From a checkpoint of a small mixture-of-experts model trained on Wikipedia.
Size: 11 layers, width 96.
Below are experts of layer 7 (counted from 0) of a mixture-of-experts language model. Rows are named router (the router's row for the expert), gate (a neuron's input weights, with its number), up (a neuron's input weights, with its number), down (a neuron's output weights, with its number) and show model dimensions 0-95. Each number is 128 + 32 x the weight over its row's rms, rounded and kept within 0 to 255. Numbers have three digits each.
Before each expert's rows: "raises" lists some tokens whose logits its average output raises strongly, later layers aside; "comes after" lists some tokens at least twice as common just before its tokens as in all text. This comes from a sample of Wikipedia text that the model never trained on. Tokens count by the router's weight.

# expert 42
raises: "1", "win", "via", "2"
comes after: "1", "9", "8", "age", "aged", " f"
router:148143146114125107116177168117174098135130130185140121099103066120132100087085162115098132151118121119129104095102083094172185123187122160146099129200129131142086150131216124088104138123160149166136099089093131169087126109127110166133077115101090108179168119076115064100153128116112055186
gate0:121135162119091096162151118128152091103109105120186152127175097087108088164093167180138080147126118130066157153100116153113143125164064199115217115128111160086106100079105060133183080106137123161133152073109107150069153126104134119112121161128087113119095174106105103135172100096129102169
up0:121128103130094138117164147140142076141155070074137101058114103066171153184140102112121114126074148140170063082106159150075107103118159133084086075168097083155161139116131090112118121123105150113073183107089150118093109075138109140185100132092126130141123095091210156137109131153099162116
down0:107093068132182121122095107176154128164131180171132133136152096124117135184169093170165195101149105108094157096065180154132132141092105136135194101175164134107168091156068099152117099134128149121163052085150112145166116131140130116110085158158124116102158122145185196157170153104146131124
gate1:144108078150115081090134110100097080066118088160166200115137120123162129117116141171134180089120133181129168059169089124125123108117061157131163099141120108127111183084193154136111144158148121155132164096082116147099116124097135086129058100137098167121149112072140089112190112114168081145
up1:163085103161139138084145124097132076140140122094098126211115101103134096136083132115107091109136105101175186085152130162079111152120143068095145110121216109133140128100143111079112123136103144142147117046126117062180147114117108137142145084101134141137134158192127041098112089140101137182
down1:114165157137161137141135110145196100167157094139112150169166104124093090099101155151097132109054117142114122094152169079168201167142144119141096216160137120151099154138152164105090112089163106100108123164131108106133139036130143171088071107129142163169160187126109146110104142187107139145
gate2:088140167137170119098137082123125116098108104134147125121099121120184148211147159126106149158090144078118123097114129103152106095166137149063078121185166140160123092118134118123096195141150090115150112148131190212100102131102071098137083113135147184080072095130140140101095093112170061118
up2:152121134186160092159124171177135116145104127172172164140128189095206184115191113131127129209166113123175156154161072103135168160119122128125128127161183075113095135121156167086131171126097096097064118114122128129095130167102073145166107085112135082143117116158150116127086114130163097170
down2:063135085111107136112070072155039147157135102118147178175136108143172150156154114138155137155119105126166093140088212094110135111077096111112141125129155074201119117121114131103126166177148104155178139135166175111130123151122146178110114106180098067093084122137155094136125122170085149104

# expert 30
raises: "ellow", "ige", "sson", "lex", "rib", "cher"
comes after: "0", "1", "2", "9", "8", "7"
router:166090139128152085096090147134104154168161113089140101096129131181103079088160115077094173141147094169088099128129112150112129174161173143137171176107173114134115074162156172168100154082093109119157123085101145093082080089097099174168167164161085098085118175132122095171118098099090133089
gate2:127148120144097086110192129119120122077089119125137163101082113129144190106130110133164105105106202133161143145168135137134124096103074086144129107149108135152193116120091114097159113166211142119134150131156170150187112187181148181160096182062141177155146113117111173152129129164158120195
up2:102090191142159107137163101166170123107115170121140144082137129110190138090124158145144146132067152132077116137111105113113191138117146129147112096170075073165185125110070157111099099162116158101118091142125127071121122138103175168156134186089126142071053147170170106156153163178116078138
down2:131113146170120100162094181060124097088165148138130105159154125124080117128099092137130075084147127136084103137137098104127138114213146124104135146138058105138101084190135145127141207130175130084159152137137171116159106139140126103213178148187144097132127184165094118137183170151106117125
gate3:142150106171124124118154129129142128173138175187089137146094108142154219174132081182164075114117134139127144141094116126104142087119122146125034154177166095097114085107084148088090094152151124181123146123165125150170129151173193139088093123161113090143050119116118093149139175111157108131
up3:117184092072166186152121118135113133154124165083099139161209187072116135080106096130141132135067137150085120153099129142096108204138134120075057087125121136137105150117103168138106117123144101116169135129160172117061166181131124155141143131145114157110144081137078083118144066142095091161
down3:099137120114149070149094079056123159091110117159148188152150108121139135152088152127064108107172116118151123124121123041137060128107139132113075118141158142164160112123112143145107124113147197158115123102179145175136157136147125152083043106124132128140245116115126128170107102150147151156
gate4:060168082133106112122159092117139088093144072170100134130125167113146148151150130180197108150104135117168136183123162093106124078122096074099126072125152113121140164071064112143126100171150128121133139132172143121177136185210146109109074163134139175110165144074122135117116146108193107161
up4:106132082111147111138119166120115185184140090161073091107106134124125162146157099076109144154137053096093204052177101136166102152190155098120116119138099110140071199086145116159093160116166096142100085150138104084112170144140106121128145098161151125092122095159118127171152153130112135190
down4:187125127109094118118147162103137130134161103161181172124105140162140103099196191104129100140164153061181143196101124123094114117139121109145165056157179147131138144127130173114127151145117147085159139126139147127183176077167106137154078150144133170141104094174047076109143130070155096107

# expert 222
raises: "as", "ash", "ers", "enth", "rap"
comes after: " P", " G", " B", " p", " T", " Ch"
router:187133156108116146111088162080173149182106095143218113115185183161139110125161133090127096130150110156111154091089083152158074156138170132162140140159174127140082109128151136110110195089072125132087154189119113080093134111080139150137167152167104117117141116184147146153174123112099167165
gate0:133139167101047132150123166109163124156136114105156099120141137090105161158125124134116098129149122193088141153114178099114126077103150162065069137190117161127092132113172165073154120187143062190094156187172110142144130106087156135145086162137106129119143093159110179110137098172126198125
up0:147143179144161130165151149153101117121110126098110118194148076128083162169107129155114201098140105150129009143153134117136149137161153110126095109166140184079140173133127127095115116135150105101123128136143101086131098166141098134192184131098100118116143117050108099106053121081182134093
down0:109082160143178131100172096132126125157145106141112195078119118238139182159113162144154147094121061109117120130109139140137111126134119167121160166150075176155188173169158102121105139082088147118103085151138133121102183118097139144099148107125129172159106096187165140154173066107167154114
gate1:140147166116121165088128129102205086142134142146128134140144110149129166159187104126134021087190173144124156114101149144128113122103138143109146135153220129138106189111144154143121134089152123169159164122151108160096145147123106115151124202181086123114186077119137160120162096101118142206
up1:167116128137152089096111142070133079137123126140139116126175167081187191114144131134103147126103100083088125173163070097103123169138198116160134206122157147127126164144187098120112108088166101151163145214109167105133169137144177124162076121134169085140136100128150141117130169189142148096
down1:168141079158170138136109108104075157130124042140171106077113113099091142081147123160121117126158119119083100116100133139128102070158142109192115164140143131162159144125093167068135074056162185126147188153103150154121176161131103114098126130137094097124179085111115103158134146038106114136
gate2:204153155096116163154124106108172122139134100095173157161170120140154135216176109119141071145138156107172120150088134134161086129157085096142081125138111062059144093112140106141063156129133141124040135135122131114126123112145160131142118158118081134132145123166110137105178114112171217172
up2:186100198147086167135136126117141076151077131176129100081113089109105072145161099106114144168121116125135140121060168177140100141172099123089082101128138121181152146068146173120148090168090147171125122083148127145153139113126183093154146093125084123133122160145168134168165230124130102137
down2:143092078131122108198148155094106142147125116151119145164094208124118130106155166154139147145137068126171130165063071178123142166095149084076116160108146143070105165107165133116165166121156137122155132168147058129107123127078186087147100171100128125125160094061102135126063111157153120153

# expert 64
raises: "1", "2", "3", "6", "5", "7"
comes after: " in", ":", ",", " the", "In", " In"
router:109145121146129128093190094113174075111155139164098126205144168183160131166080141129122110171149117058159112112093104076169122076090112142194075177109141128189121155151084116131135148167154133120097140148113152159104163135092100153117094149166159143172083137106167138092104180164126087160
gate2:117162084103085130123112132138143114185081152108086171162092100155148153109090115113090124182143118074186087134165087079125176058099179141094135119157165159151115140163124127093182164112171129165131094163099157113139151149138129170153184086154115132133116157200187115076128120086121177134
up2:157104141184172120103104094096135120108133120077096152144149123086158156180096124120170097130102108141113112127144097163115074139178118143154088193170081134151166095147188160133176064133098099150179214138141150093160092135178142149166106163145110127120096096150162154158203119088136130090
down2:155138165105147159115131059141138121143107102096138211128155147133081144125135158159138131193142130163168129160063128094080138168155109047133137134140094117096091208099158132126122153165166126107111076114123106148193105181070132098108148128101144103137131148180149056106114136165167168147
gate3:174154115121096097086161096166085040098128168113165136153106094147131147128062071126083131114107180112119113144148122093138181093130128158158180093121134142182103078180120130092107131103117116165161131149128127140104128101169158104081132112106071096162097148121125049165125160091132045120
up3:144133101064131122099151166145133059087114105168129159117153117127097153132133138142077106145148139158091168066097179123100164097109132128158046162110107133095102128117140158091161126152172129195099135122148167138157146154139115172076142125142068102093118041054075100124110144123118144066
down3:151181173154161088103121120111128104149166161106159109131146140118033144167095116111097084129078089139158080074181119131164094102152155083126129109134134081114143145100073166067156107063131161123160079153134101108146087083154092090153130095092150105137113119145132087132117123115044129078
gate4:162048134119106108122086116089141127142168088061081130115095105096153147155085172102141156153060137126146126135091113086102118131090098092141101173107157138133142168129152103115137222093125131124145120093097107131134178100137142146123118209148105124062091144121139100149217155159084107095
up4:100141147107133175151221201115154080170147109155136172134105128114206162115097132127108139182204121169182180143106117123120085109107111101149143137134102133118142156145136115093156149092163153162146096146201109093132109095087125138132127143126120154025118140182131135158169151141095131130
down4:170111149129121092170080090093117153160142109090130138167090155157173177148108085117216116098097110184170168114129130125096122166109093104101103130162155145153102157144127158116146111130122113168179144091110152138160145163187173086151207136064074121151096115128070155133149130096145140197

# expert 213
raises: "%", "oup", "0", "%)", "6", " sq"
comes after: ".", "0", ",", ":", "8", "4"
router:214135147118135090089134141124122089104142100069075086058167142078107115089139092094096152104169104153079090117164156118091099140108131150185148115099118093101148099181143177191113120107087136134117161143097138133125162105133121115173135160096076147098119077091115070162166090100105154169
gate2:150107179173129140142157124137174145188087128152099057159136138121139159168126120060165071162171197105114135109160141179145127105091124158108085094106180072062116134120093103180163118170139165079135095134118088099183147089122152132132135110118110094116126138085175143135133091075130155173
up2:099139125107100117110047143150119164174068130107133110143104194115080199187123119195068205147084052118118136117138103100131102145161143093057152109108127102157125133115145116096149117137167136135100118172155124143115093155129146171101135163152118175147166168120175169137142164142130076124
down2:112147141141127137170101126147142096136126141133111138143101100191171108135093085136177116097144045121125106110098151100197130167121103102140132090138119091087160108140169115070115144109122160120180120183101086121183119192100043141145147098210129111154189155156099147154149125112134071178
gate3:142166102208100143089114111125138148188224185072197112116091117110147121111109137101209127123113126089172128132129147150143141071137158136101115110085125059143159078108131162156100192110128130099126127106084071104126155116164173102152107141091146161166128070115119123146140115131114128157
up3:124167096118154147199124104164149059123144138224128140163053154105103117156127151136100166079200127118102142132182034131110130131130136139129100113127115104116105146112156078137159139156115142115146157175103094148136120116103180121125144169154145100137124167139038077090163120086141131152
down3:157136102113095095117118111191127180135148091108159139133156129060178112135157081114126181143122109098153109126074146113136086164142146144135186139090164090161147117165119147132036137151166081130156184157138101089107152105156153146107129079081124114133137154151081032159162151150128126193
gate4:144177177185131107066155145161157123128174074142110124097077128124108135107146137097099110095130166107142095105177163160095115171115106151145144156150135096156153152192124170088137201132159080152121122138094086070144204111157117109120045136110108149118086151195137107133109140177154103160
up4:133155082167133115118076117138104123121076178118171128121066074093143133127062061117138161110128131076126128133145071161103143118136127135115124134094223144172154089114118078117127149177092118113163084131110098131134051084133206053145123116151156121142090140077164147137109135111147149137
down4:117104107134138154087123108229096097170192127148077130138105161136088140128152152148105088093131138158137164156165210087137108106129120144140111133141068144141138123150184163098121131149112075169148176100143155101096113131157096219123095069172143130103117172155104134138152131171068106100

# expert 197
raises: "friend", "\n", "|---|---|---|---|", "|", " Starring", "stituency"
comes after: ".", ").", " also", ")", "″", ".\""
router:182099136120170146096150132160094110119150122104129168112143136164124148069134110104070151158149112178115096110145095156080122158174148126099116140147163115139145128153108109102124169116039085084188214117131131145067156113095107162131110185081108138106118155146168107141188141074097205120
gate1:102203085100122156182178130134089059081175108112137139146069193125116136143161131124134121165130120159118148090107106167144150117159157127120160138192123123161135130080088141121150197169107107141094180099192128085165114135116189137143051109091138153132107118178129141128160125148071161141
up1:164117133142106078168146169091143112126133094143201182145151145155138113137146132138163170058116135119111119087085094147140128128105086106131182152197128132158143110157187190160086158118146125161146146110148174130152118136083160183094125150109196085151131119097147126190080149182200118154
down1:089134119134138109147120116045180115099165110080142115155129138133062117151157155148128171171206152131157136119171115140107118101068157137077175117142121134179064104108122104128137077156092171110141172044152134158153122110122162131142160122093117156159102065129113083177143135086126145194
gate2:134097126110183164127102142232144157096151127078082140121053126077139104149091126145105120081162168129165173069120141132125151109172101137068119144128072140120140100132173130109126053180123135049097128109137158173112146105093125159172130126107119088095085118110085134077139142162124126136
up2:173149061103178155088127089141152084121110111098132138108100135138154124112114129129099071132086202095146134131121156147153146145152173144134165079126142167148144111112209150164122151110137060108132101211066052058160145119174147121103158114102122094128083141141100157157115111134167096157
down2:063106113138135123104104117083183158133098153143091184120163100125088130149056149143165095087134165136206054086106126137103123067135157177144155090102077145125152159105105135127105114130165060154100133155126116130132055175110086129140125120150147142115129149160164047099105107173133123154
gate3:144132059184138175093135083172128081137140193148124140138103127128120111157076139159108092134147115123166157124116178115132202102160128133122133169147121111175148086109085093108083186146140123089217144129189150151065113136125069067140135128129117184138140085093124076136171152115146134133
up3:093084064172163102112143090173162089102097097152151094120157106112141089150137151170142132140144100151141123083089090147083195154127127137086133074148198180138172058092113148126166125167145186121126114143109128136202152135111103180121171174156095151150136145127157135145093167134191138104
down3:095098105139116094093155048110076080133148137162142056147091162102065135128101180120108155085152143138161152174094089107158088104135135181162170166142143131122101099062107145150101142166138108124163193117112066079081119110109160083081138140144101096102116167111113131131117077140123075137

# expert 34
raises: "eral", "ul", "or", "ust", "erm", "ath"
comes after: "\n", " (", "-", "==", "===", " \""
router:151142166141123122077113144171113116128148155107104149108129147097091140128093077136132164172170147092114118085151173153067177121151136118127069068110130130150131191114078042156164132119179203151167096161114141135131129116119096150076114195073122159129112094094185125113143131200137110127
gate0:127134139153149145176135103167137116097177099110155139038096111067148104160163130104118164194155179110148112060141126162125178117150165144076153127163084096171121121097080103076144113122121177119066101174123140106163114150097118160091131188117101148133146059121188147108151160111110129155
up0:089157093062145136186140142146075143130105122121136120162134148105159102142132110152136168039109079137092053179135089143179077172148108108093117158142179093099169120159132154154095104155109155151128129084142144157093147071109162145141123198128094080150148174139110139132134177095158181099
down0:157114144124109115154164083180148128106119131123141138144133077109141138173117145160145097122212091128165135171172125120125110193159116147198097131098144205205138094103155143110157092100158160054177101138145099054125136184144114110125189146119126133173154145126128145150150093108152126066
gate1:165127150119130163114127136173154126155156158208101184150088151119143115107201080152214104199131164086155131103112115141111121148143176147075110077167110093078104160124098081137177121093139130148146131162107100098152140153154146075101110168080066122123113069163115141136160137097131110110
up1:158150140133079200098132131087105089141091134136080130164111109187184130144096153071130118117143100097073091113150135102068110076127143119095117146159068151121109107091137106104138114142098099136056095168084155077140166144127044156111139168078158123197113111118081106168132149150144123107
down1:181126105116153125131186096129100120180200128105148145160159104148143121071192106060108159093123102147147172070180049131092152090143116143182114143170143109104123131108106101122194096080137173123168121177146110163173103138125105111134127102122103096080079154122134117143152127110063102102
gate2:187100141133136118132116145176195122163199168123148053109152098091125164162109126131148091138166176119137145053163127074104135069112166134110147113099105083100096149076131128121133079086171139172157107099127176105146144187144080144136107120175153141119080136134117085124166120143151065098
up2:119101141119089096171102109073156140066084126109072115202116127133155114149110161119146197092113077165158135152126087129093139134176151158087090134153110150049137136130093146155079151152132105199136169097112188166135141158158132147180070148127120116166156114140060086103102099133125148140
down2:155133117138052085143111136169125171101111122182110049159080076083141117160158121104091074149101128065120122162097116131103153158119117107099136140131107138064161106110149115105119133169165095139168100145137139112188184146166174168147115151136120063152157116059149056149128139127154115081

# expert 83
raises: "ify", "itude", "heme", "icit", "ital", " whether"
comes after: "\n", "==", " ==", "===", " ===", "."
router:164087137124160088096093146136105155171161110090141102099126130185100075087154114080093172148145091166088097132129114151115129176162172143139165175110175119138120077168152171167098152086090117122157128084103142094084083089093099177163167165163088097085115174129122097171121099095083132086
gate0:154099129188144185121112137137113159109149133145114145142096088113172152138140194190144133128106119157128142120101135099145137078088087163054154084120078142157143162049087134072110128156154113090095115164145076163109161131142090083162069108117073140166129088189114145141123105101145104191
up0:163124154107138155130145149164106144217122169131181080121096119108156107149131086138098166139154147125107108168177094120172168111096125063141134151162116133139136175114097134137112065155102124130155138114163136148094173113078078166144102112132056103129055184133190111165190130076124106171
down0:138117141093107052087148100142124097154168141162151114130139076138138131156118098164111151097161120057048145097114108121159125100088099159096150164092110130045067148149192147146151118134160111149099106124139136142180132120130101160063134081128106156155127185164092212118134131111136184132
gate1:107155109118126136113169104114150141052152116152128162151119148065130163168096117115107063146141155101141157146155105110156115083117131139097095147151066125117132188083057148135183150182124129121085165163153109171180159174175184063077117157123160148135142109138102159086055117108150127149
up1:180121116104142158145141104109074110111198120150219129118176093167129179103125099059119167140125181141124073170140134157133165161188123132134146179137110083133129107113130136119116109134138138134133155100078108064106148091096140173127103166136096143064133073153175097191134141113189154149
down1:114090130117093123099105160161170113148095129130129138106125094108141163130178123080071171101162109071086110131114117121112081144090145092140153183181120069143088169157153169117103149095162084114141064175134094140133167140111091156118196175069106163097125082150169129174169091100086117170
gate2:073114106137125163136154168074078119118128087136134154135154141128175145170094139158155040159091156103109150163121181077125126069110099144110098142076054121068159101057110135133160174138142097110056133145143166111158154165133159085135089105118188104140111160142167153122125138110166152140
up2:154128137158138147169077121134093127114087113145115076187184139148164143137148175136140109152163124097086125084167145117104105099061110137162112220166136111108183163153111139043123068126150144132125077130122070114085119161120123123132170131156163157135088121101116186164161105124201127161
down2:178150138110123185128133113167170154143164092154060139160180172107097176152093181064130127068157112097149083167111199167141146131174143191123159137117189135130151155127160076158092146134152132166165152154105124129180129111130145117106189130155092174117145141142112150057131145100119148132

# expert 90
raises: "}", "}$", "ayer"
comes after: " ", "^{", " (", "_{", "′", "/"
router:145157112123171086144144163061097152135185091092114103140136136164087078122143079126098198177164094192059149123140096145089101155124160130123149173088161150133136079130163094169144146105099133126157112154131172071093125067141123179156162141153084111105134170089169116164126115124088165101
gate2:077125099115100151121148123096111085143116114147147124129108159064117114132098212152196083159100079099158144154132137124047084141113126114148123142150214160077163086111138089133183150142062061118148137130108106099096143156087142126091064109130098170145126120164123106110127143184157111114
up2:085145114151148134128135120130125107095183205124115098115153096113157112141194160100132193122142136081082168119156123161142145168151134154160115075180133161097140154116158105122179161121202148163132123114056116100148105145210135141076130160127142107132104109163138181188128111113148214113
down2:121102123085049101103112137133135138124097181138165119131132131107109100105106096169166076127103142093173137214117082095184103156113179138113206114119085113172123146141111120106154107098125091127108140160104113093139141119137124079082110128086095100173129122168153025132192083153147124153
gate3:144170113100135147153181155189197106119134130163139138125118149148182165198167116078130125185123108115091117183140068119136137083188139092117124099144055110152109105098149090098139095155164134127117084111100127086145128117167125139185121169186116163141213104074145146154142130125131103088
up3:087150154167128138171173148147150069125137153162072121127144151189098147181102110113110156090149114127129120156132110129128081027139153104175167125102135181138176082108084154110102077137049136190184131176151118101140120165148111137120061099148107150110154146117152092154155153164108102123
down3:112114138146147092122154166200087102150114176142144095106166100100134124105137123104137126111125092109046145133116139111132217069143086139094163164137082112161137099101090133097137035094161127189138149119108141077098103095129108101148139158140078120047124125124132044141103138158146108118
gate4:095103156194157187098148118131104123119149184126121128087130155116102099149183104158099122166109137121113167131125119145172085135134120157085148123118138037171149154053101064106109138230158063100105131095136138125155103127171104130179126158136109086069119129106131125173142130116071123144
up4:128142165155166076190191096091112146138061114158164143108100066118102116135136153071070111093128090125110122110091143119079140116140104170112147125097070129115090127127150127082125113170121065139118109093085092123108153092165059120125193085120107180119093121111096159143181086154160096160
down4:130124169124172085096123180173137085151119114134101105135072153111109161102153063117164092144177119160049132171179162130143139084134096105082165128130115125125143133143184115106181141104126139171127146117152123123123131150130161174079189070135136032143135065127174155106100124130185160126

# expert 235
raises: "ubl", ".", "and"
comes after: " ", "1", "2", "3", " (", "4"
router:151123125101132142112186142106177056168171114134107114160161202079142122130084102172184091147203133067107088116131094156113130120077147119058118129088151120104092142136095146105146179178160105135151101131086121122100109105102171111135125173153108098134149100150133089147178126210112096140
gate2:107118139142156100148187162132131129148134159172134125120150091100127064111197145174138130169178175101096137142192141131143112030085116103101143095085059152098130137126107125120157098171105089120161119150156069135099155099107154132096120105154078166112122140104117126086144156163129028136
up2:148124107117073106139146088149136171099127098121166155138084147078099145190119117171118163165123174158121061135115152138100151149061144147097101053132144087213126158110133138119193138176150179135132161092090137103112136118119160147052100112154103139127109143161151122159141202123081105089
down2:163137122134174199106177102147111107109130161132130114157101114121088144149074128083097092124126104107116137125093091125221146147138082079097155166151141174163101069079130127135092104086135154139162127155119118124089073100087086079149137124134086082172123119171110167110098100126194206145
gate3:144138154115136078154172152158180093134114101195152136148106168078123144119088125158193109170162124090087069139159145084074161122058112138066073160116129163120116123113080114119159127195161139136093117141142080154128115135151140115173114132142113091130127074104148057102128100182167086148
up3:096099142129048152163079199153146151074104133093121136143158076107106088085130156092158132151150041191124114155120137130126119125130148086113156175160115140066138135120102146182130107191150129188111172109117091146078161118153148084132134084140118109105156169181083109099102140110144131172
down3:151187133115089098118127113100186097164169124158140119170099124081127130096171197091132142111110149076141082133120195138130087092123107117119064136084091112132152147156138114131139156099105137076090096098093057089100126143169117145078122177094128196148128099122144172145120113148095090210
gate4:178183144124117179125135142142127159146141119161082136144143157141126160161130159156170117105217094084142116157137169088138176119053067133092136132059112108180155178144090122103096134190139075138158134124143123143148150147095109191148108145100130131143203108143120108169108178151083100163
up4:110138079153107147125136172159143160131100168123132115100128165160147169136121105168101146125064082122163105160107099095156161115197104180106154150104127162169111181151165132103153084099069159103135184125108108112182071103187063123076121122140145191083145176162181143139118158132135151087
down4:158115085186109161078122069123065141079096122127141103122093126095125100166126155114088111169143139139145134145091212091136143176158104197138171118146093119185114126119166112198159132125111143111165124092150154103102069127175123127181110077107183184102153161169157167097129114117151145143

# expert 110
raises: "oir", "ension", "orro", "9", "worth"
comes after: "9", "0", "8", "7", " in", "–"
router:114161135143141108092143127112152091181151085116111138108201141060099141124112118108101130105119157130116067093121095077046234154168172136158113164150114192102160114161179123104129127119088120120159114128139183115079124101119087157146147127147099143092146159142190107162074165154142129134
gate2:116151139111132109082134092138042178101168110086163169188155142104136149099167142144096108101090159118132139135125163113160154076186155108119148116149073153114146142125108136138179147104102123135156142128134100127084160064166138054156113114107076188055172121098124160185193131146101142107
up2:106120184133102153094119132051097120082140079109070127141153122061131133132184086126103176061105133154166147147070168111119103105157115190120114142091113212135136154197160096149166114134141149105141151159106120160163154116109061148091112124131170152079114147108133107156093168169124127156
down2:149099136123162101122156126125200131148121029150097171141148130125072131107110143119106150147204111134134066159165131091128136088161172079117099196112152134097140134100070133127156150108138148117080088110093188102144155094121092065169133169154103094120142188095150136182144114137133096168
gate3:041145128099189114097107122087164119139175122150118151141170076133112141167126092142093141115119172107185147123156077118165190109089124106098184153133183113143142123133142052092210148117091152123138115188122132140138158123114175164151080133134174158154155095123200102143111134126145090102
up3:133153054141112079136125140145128160112110123125092128095153119188113160150111113153091123132131141138159106161155139095096227131114144047158144126076037154136072151111143118099157072078136081145087114113107164143068117153107104121133099098144099156161145162115131136183169127101100187091
down3:124174117163123136077155108134148104115173090131071132119158117115108124130132183101149150146107084137071086079083083100076162122123106164071156173137107136130170087098149133170119134136202152076147160153133139110132133122108133185128136091090109218098090107146140173146088110183113071173
gate4:117126150104087154164173150166143167124138083042153117162107120114094149095160188079126078134203117093070151127129063121137154117147161132089104164170113127094142154129148211103140117117165124146120194142129105076124128131128172110068156101105156112078112099115105102077097150159151129161
up4:146132107167143068113093143120118127169106144124149086153069138106161117163102115178101124141115121073090114174097085137165069124129112166102142168110107122153168183132138105142081182214162145133122192128105125126132071089111126143080175133133113137141074079128132168130125139096080210078
down4:085124118121092166153188140148171138147174146162118139114118120178084128157102154164120197148168094098090112089157100153136164135185087146102123092168163156158074147144073116150072166096094144106067181135098143075147147173081099141175110122108128153164140117179111160113167132146176086108

# expert 31
raises: "1", "ind", "2", "ordin", "ined", "ilar"
comes after: "2", "0", "1", " since", " Summer", " COVID"
router:184122114142136083127127132098103099194174139183084146105162096135112147072077177121131140112186102086176110158120104098137125111177163173138158156115128151122157101100079111125162097117148106114119168118139113160153204163147089121206076152162162145080093112092157139153175118093163138078
gate0:135137137198111090173149096093149093115169189072148140187145126121157109055068113176078157099114083109144139072157146110129104126133143105109121182116125124134162100097099127118136112150178107156149080169150103177111141099162145081209133120181157117081088131151173118106141105152167162126
up0:121081189109140115172103105138108149145159101210121124119166083134110121122226156135137109097086148142121096092146173101146097113117103175146157113181151104145152181174088084111082141082127134076213132153108127078159120155146082137140155170156171147131143111103173153118132181155135113140
down0:071106124082134116133120145131176137108155130189128125050156108115126129069112089174161112191112080121143138151148120129159134144179099077094079116113115094084134077069168133210094102123087122110115118095073074117137145096071087106100140185126085138126154133169083125109115112113147160152
gate1:183101084071095115154155113130155164172142184163128098111162125068126113136200163097132081149166158128112143164090144147138141116173150141158117176119089107171141101073150200080078134137173072150127124152145078174115109133138155157169125085156114150133157081097150130186083142139100158103
up1:079116108074127142102109091166110187145176206174105143116164104084099110115209112164114098171144148170167096137132111089176097145082210158187092101146156092156117096128084129121086099143168134156117105128134112145130116113141119163125146085139120102124103089173126174137084154154178126097
down1:155125115205128074197096067133173097145103100142101133123118108060142122115117178162136106093133163118143118086180101128154069141163157080136108128094136088124152054128202052113135187144105088123095123094138117141127137069133120152126150139094127121113090145116077109125138061167131111127
gate2:146112111068132129132177119120104147133114122121058136096121112132152123087076082102193118059154096155120117156090108070107109101100111153126056117183138073152207149125135146095116100135157097137166142131146151110132188174097112097161139146082152124129101185150109143108162065065136152171
up2:126081101155143120221100181146104145157110137111141114082184118126097124154100094092154111108058130094083099221100078094078110148137079135121144167097126118165143116146147112161086108145131126166113154126184185140098089103124090096130093103156091128133136129092124112093118136127202173092
down2:150137127130101121096106121175133107125118153157104110070074157120150158124100154214095108119176087115143166131119129134049134083150101216148110152082152134150161140154161140100074109131103150087119111120131113112072127080037175155142104111127136193143144095084140154168070148142114139147

# expert 241
raises: "|---|---|---|---|", "====", "friend", "|---|---|---|---|---|", "===", "|---|---|---|---|---|---|"
comes after: "\n", ".", "==", " ==", "===", " ==="
router:138122110140104182105132134169135057122160146107078193202142106088148207140105097134116099165114126131175097130141134153095099134147117134117078072154126106140148191063141083123101151122132115110115105152128138129117174148089178143100093173157169191103117116093163213100148161095119122151
gate1:183192125105117125086097144176157036160143164103133106175117104069124085134103163124119091182164096103123189126126138117187096106174132131162156107127096142102084161065090120152085117129132126122129125151070126082111163134099129208112141165107153166128099169133145164143127159161131177105
up1:130148160199142106139153143210185087124100141147058123142115155147141118122116136151075121138163174151112101104112164102100123168103232151174077149134146125144109114170122034124099185170062084174136151108157157137133101135155113116149123140113178122118101132155106126116127148142083124154
down1:179084085114123175127114126108103159148193107096143133108168117109157147092112132090095157100072040174137100171079107145068100157127079102128106115144105173154137142103125125101135158094145140121173142174148089107089063125126137186159143116149163136109118123133175098096210086083133119086
gate2:193097207122141119152106137136145112096147124126111159131118081094110118114134177160085110099171052136126130049089125098137092070171164098148180157099129173087147093162130128187147089092083132148124154127124157066151139154070130106137137139091085157079118067101135125100119114089124090140
up2:098063182165131117153101110108132143145082149171145097113108123230135137162105121119144079152130184160084137136167118183135126127092071100125084102153117110090156168153073139106081135159132071096148087135170055170144204133131126152103173160119113132106127155174167133097141128112138150117
down2:098112169125138089076151143176160080128102112121101121145107044147141128108144110128106127124147162107148182125093192094178139121134110131080153086068135106097102160130112123144109140103130195188149172193183153124157118179113183157184110191158102131123181094120087147133180101129133101132
gate3:124082124143140174131118124127150158139150087137103213163128149173131135122112140181174143119107104140099082127134089181093131092177143134109128110107164095142202076104123078112081148101132161175170141113160100098132114129142066127144062086076120142133143088149191189089121090085084093150
up3:123138085141194054184135109137151084103148174094129068135144140069096087115128086132152169140119076169169118111174128138114109125087108126147186151114113146187068128149057120094084110072127099142094093140088162152135091100187094150145097130179133149162146143160098127119142145139132155080
down3:127154119081138158108057155100142079133168160131150111107130144090161106140082140144131051164096134095124111084049144146115098116100134180132137146127138113119123093112195121140192118116096095146150118206191135174101130141109086125186108108180082118076112177106178150116129096131151177110